{
  "experts_per_token": 8,
  "d_expert": 32,
  "d_shared_expert": 0,
  "router_score": "softmax",
  "balance_loss": 0.000811,
  "lr_router": 0.000964,
  "num_key_value_heads": 2,
  "norm": "rmsnorm",
  "learning_rate": 0.00131,
  "beta1": 0.95,
  "beta2": 0.95,
  "weight_decay": 0.15,
  "lr_head": 0.00918,
  "decay_fraction": 0.94
}
Below are experts of layer 3 (counted from 0) of a mixture-of-experts language model. Rows are named router (the router's row for the expert) and show model dimensions 0-127. Each number is 128 + 32 x the weight over its row's rms, rounded and kept within 0 to 255. Numbers have three digits each.
After each expert's rows: "comes before" lists some tokens at least twice as common just after its tokens as in all text; "raises" lists some tokens whose logits its average output raises strongly, later layers aside. This comes from a sample of Wikipedia text that the model never trained on. Tokens count by the router's weight.

# expert 244
router:133176093149095137115140172169138115061141206167107115165103119144133136088099141149111153146176113104124119063103095150143103145153159143097111122147142143085209125085125157080133109171079090142091076164154101077078130080126177121122161101102055102133094128139153072092089167092131113083110089107107115080117168142089095092145110098180098140146109149155144202097100067117122138132126
comes before: " ", " the", " he", " a", "aged", " his"
raises: "Sing", "=", "General"

# expert 190
router:147135095154119107114140110138160120106123126161108109145080123102107167035079095177134137107130107105096085063075116145172082087120165162095079119145154149078173093088106166112144110206097119128087087179148113090090153113123139106150206093116075141139113167168154143107100141103137058122119116125101097080113184086137108121148097098182111185154132114157162169098142067126136133122148
comes before: " |", "|", " |\n", " /", "a", " Cup"
raises: "elling", "iction", "right"

# expert 32
router:134168096159097127061138148125155114088134185143083124170105140171104158101115147135109153105147120114119076115105079146155084117121177174102109079151167149101166120118107160079132108158108104153103112155172112095093174069132165100059164098090142052151106174132139100065100147102153098100108069056120105085088144121060088128135109099151094152182098127144151155129132081156105150092162
comes before: " ", " –", " Votes", " −", " is", " +"
raises: "'\n", "land", " Records", "oun"

# expert 148
router:175120068145128088126137159136146120098134142169129144139109160149128177093098119136108145097133106096113111084093121156199134084158139161091110105169159161116159100104116173090181127189133095139095109145184051115071139121106184117137210084131110099169082186169163137107112128107151086089110116082095121091088158105099109156154098113134108197134104141196178166114132068154123153096133
comes before: " |", "0", " |\n", ";", "|", " Turnout"
raises: "tain", "eat", "the"

# expert 51
router:161169082144090108081136151148154084100138163172092133154118174128123152088110126144109151118145117083089082101100083147165124088140150156072081074147135149094173115110074154104195119175123103153098120214204086107075152072136157111117189097110110090177102154123139129081091157118140099104104110075111105093114172125094116119145084106141098147164067108149153151119113090165101162107146
comes before: " |", " the", "–", " first", " same", " town"
raises: "inem", "ape", "ribut", "apt"

# expert 241
router:123175116173116085096165162134142116112136128111100108178090139162126144089070146157116164082134073140075065123096098160175068057170152147074127145116162161097139118072106177126188087161123106153103081138157074119121157033170167123128161101147104097121079156114134108111141153119161126082107113136095107125117146109116101167174072127146125134168067089117146165067106117138114156122130
comes before: ":", "\n", "-", " by", "):", " \""
raises: ").", " Height", "”", ").\n\n", " Years"

# expert 27
router:139175088139089131113150147166137113087114156145090106189101135134126162094112138149118158097148090098111081105083068148162123103137170177057072085170161154075160113115108164085166114182111116162098135216171112104102152058143171117094171104101103105144104154143146111078098158101150112099108092090118125117099151096089088139136102076146056152165108124153172154120111082144121136084161
comes before: " ", " |", " was", " |\n", " is", "–"
raises: "ports", "ão", "asketball", "ootball", "rest", " teams"

# expert 22
router:135163082154127102117167138151136108094131151181091121142098163131098163107094118154121163110162113096121096102088117148151092108122182141105103089127165132106178108100116141113157129223088094182111098188181113063094151096120167136150213110087083113139082143143168100120068175077120082068112125101102101094089161094081140111153119113184096163145110109157140149139123104194120157106157
comes before: " |", "|", " (", " League", " Cup", " medal"
raises: "itation", "usc", "der"

# expert 178
router:133170098161136120085147170140164070099168205172118110154108140160110168123123138143121160083201096121118062076103084135128080109128157172083117075153154143122180128106139139072126092175147079123116125149204111099105168089132148086089176131151083095149097160132168046124103162106149106086098097074138106092094132111083097129139083105160066121138113121155150119124113103137102146133138
comes before: " ", " —", " %", " not", " .", " Votes"
raises: "=", "reme", "aint"

# expert 117
router:135157075132101116109150134173135121086119146142074127141089123131123198099123137150102132094134120104104105086099099172162107123111173165084074101154164143090179118103098151115169120182110075174077106230195072084098182116144171106128191115121114103163110152170167113081094142102130087094122085085115122109107144110090121120139085090141094167149075138128148161119113084156123152078134
comes before: " ", " |", " A", " S", " R", " L"
raises: "\".", "ography", "\".\n\n", "\")", "\"", "\","

# expert 45
router:128157065141067117108140124158153129092122162153108136150118155136116173106123125153122168124141094078090051097095102165146117102116141156066079068151154148079171108114118151079150117169090116142092118224187072110076188127149150124106218107115113118169107153157140141121101157087141105118116068111099109089110149089119113144137083092119119154145074116149145173101119113174113170113169
comes before: " ", " |", "1", "2", "|", " |\n"
raises: " review", " critic", "iences", " contribut"

# expert 58
router:158190104160111111114141141132143095116145164155072102164119152131111156119109137142098152102132091099116102087106087129168111110154167163087104087152157168108183117116073152074147110192116105144114116153160095101066152092141153124117185127118091085157107139136180114083142146109139080124100077092108122092101143105074058099137114112207048192171123126176147156136127060165101155104154
comes before: " ", " —", " |", " |\n", " −", " ."
raises: "ouse", "iew", "edy", "rie", "eball", "aign"

# expert 140
router:157177092151069073091136204150167080123125139134067124173130111134081149091105163155141111121146098105080073096090085149147092058172127132099090098186173162119152113101052159085160083148091130135134125169146093121114165066192158101131153066122105128166120157162137124102129171128139092122098108124115108081109121099080092145142094116114129128158083097132177167114084141134103153120147
comes before: "-", ":", "′", " by", " mi", "="
raises: "alled", "ited", "imated"

# expert 189
router:142176053136106108106181149150114126110135169154096122154057130132099154124116128145094151074171097109144106096098082166128113105135160145122098099147179181093158113097130146103109139179106115147096110161200126087095144070125169109114196138126091121151065138138172077090068164101127130079114081094125123104087188086074090139156103110184073138150078142132159172102113115155108138101135
comes before: " ", "-", "–", " |\n", "201", "1"
raises: " church", "emetery", " inh", " lived"

# expert 35
router:162205116134114108134136189154131133092129177144095125190088121141118138101082153167132135127221091105118080103077095157127118119136137160095088111142182150113171117090129181088154123192126099138121112157128149075094132086135113123104186120113032119165115149147150111111116151095152103112115107124100086074062152087081075088168117125149099130138115083146189186123115117148131133127175
comes before: " |", "\n", ",", " (", ")", ")\n"
raises: "part", "ctions", "pped", "vis"

# expert 72
router:170178115188098099132146161128168131100145138192121099197093161165074161137109158151109141136169050098128104103117102137109152094169158151123102114146177180133178081120128149092141126170160041140093113153149107119104145104115172117077144128104115091115088157122184112132115139112186075097112075106126137114104146158099128152166111085128109143175116159151204174152118084179095141073136
comes before: ",", " and", " of", ".", " in", ".\n\n"
raises: "inist", "writer", "led", "back", "writ"

# expert 231
router:142143124149122133090148190151149109113164171143095138160098134208088113119131151126088172144165099101090083066122100146156154128127128161076067118149144164124170108113127174103128096152142075132105110175178098073102164068080165137102160168145089086141118159129169108113095187095147087075109104098116094050109114105083062123137125092108095118139102116173165159150139058155116137125143
comes before: ",", " (", "\n", " and", "i", "'s"
raises: "oration", "\")", "ving", "irect"

# expert 5
router:103176087159104135102163146140125130069153155133112132139064108154114156069128153140085148124161111109113119107134096170155095129118171171096110134129149145111173097078116132118162131157119064158107041171170102114073177094124164087118168145097086107195071164143156117126091141093177117086118109101108136086110160114053126171141081087135099154171144123137146205107119069173133166120134
comes before: ",", " (", " of", " and", " in", ".\n\n"
raises: " →", "verage", "ual"

# expert 127
router:155177108144078042091144137167132105142173121136126137170129123154099191133132176139150129105144116118120052088093092169138132067184127109054090102118180134107142079094077142093155088161120108148126087168145111093148121097199147083074173113119091109152102183172148135098142140129160093126102098113107106099129124118085082124146109133125125132129084075158133141079075106178116168086161
comes before: ":", "\n", "-", "a", "oda", "us"
raises: "very", "he", "fter"

# expert 141
router:146188074146118129069139134187148101073135146179121115150098170187102146048102146165100161124169121094110115093106107166154091129135180156113125123135172150100177125087134127109140116163101093118111096153155115089100143116126167109136164103100080082181078159154146079102092165086130115095101104090132099093119191141093094084132099081173081146190085122164180150102132080168121137127124
comes before: " and", " he", " the", " but", "201", " which"
raises: "umed", "ames", "amed", " Height", "ously", "um"

# expert 138
router:152210119134094091119141167133161127141126145157086127172105154130123149148102156168101159111142092095101089081076082165127122090176146124091066110140158152095113110106078151112184091174124040197097119202149101112113153075169147102118142087108125100118104181130145101062104167138165083124088105119125113113104145118084090146145096112167099160164073122138117146119087100161098164088149
comes before: "-", "|", "=", "==", ":", "==="
raises: "oci", " Television", " reviews", "Career", "TV", " Entertainment"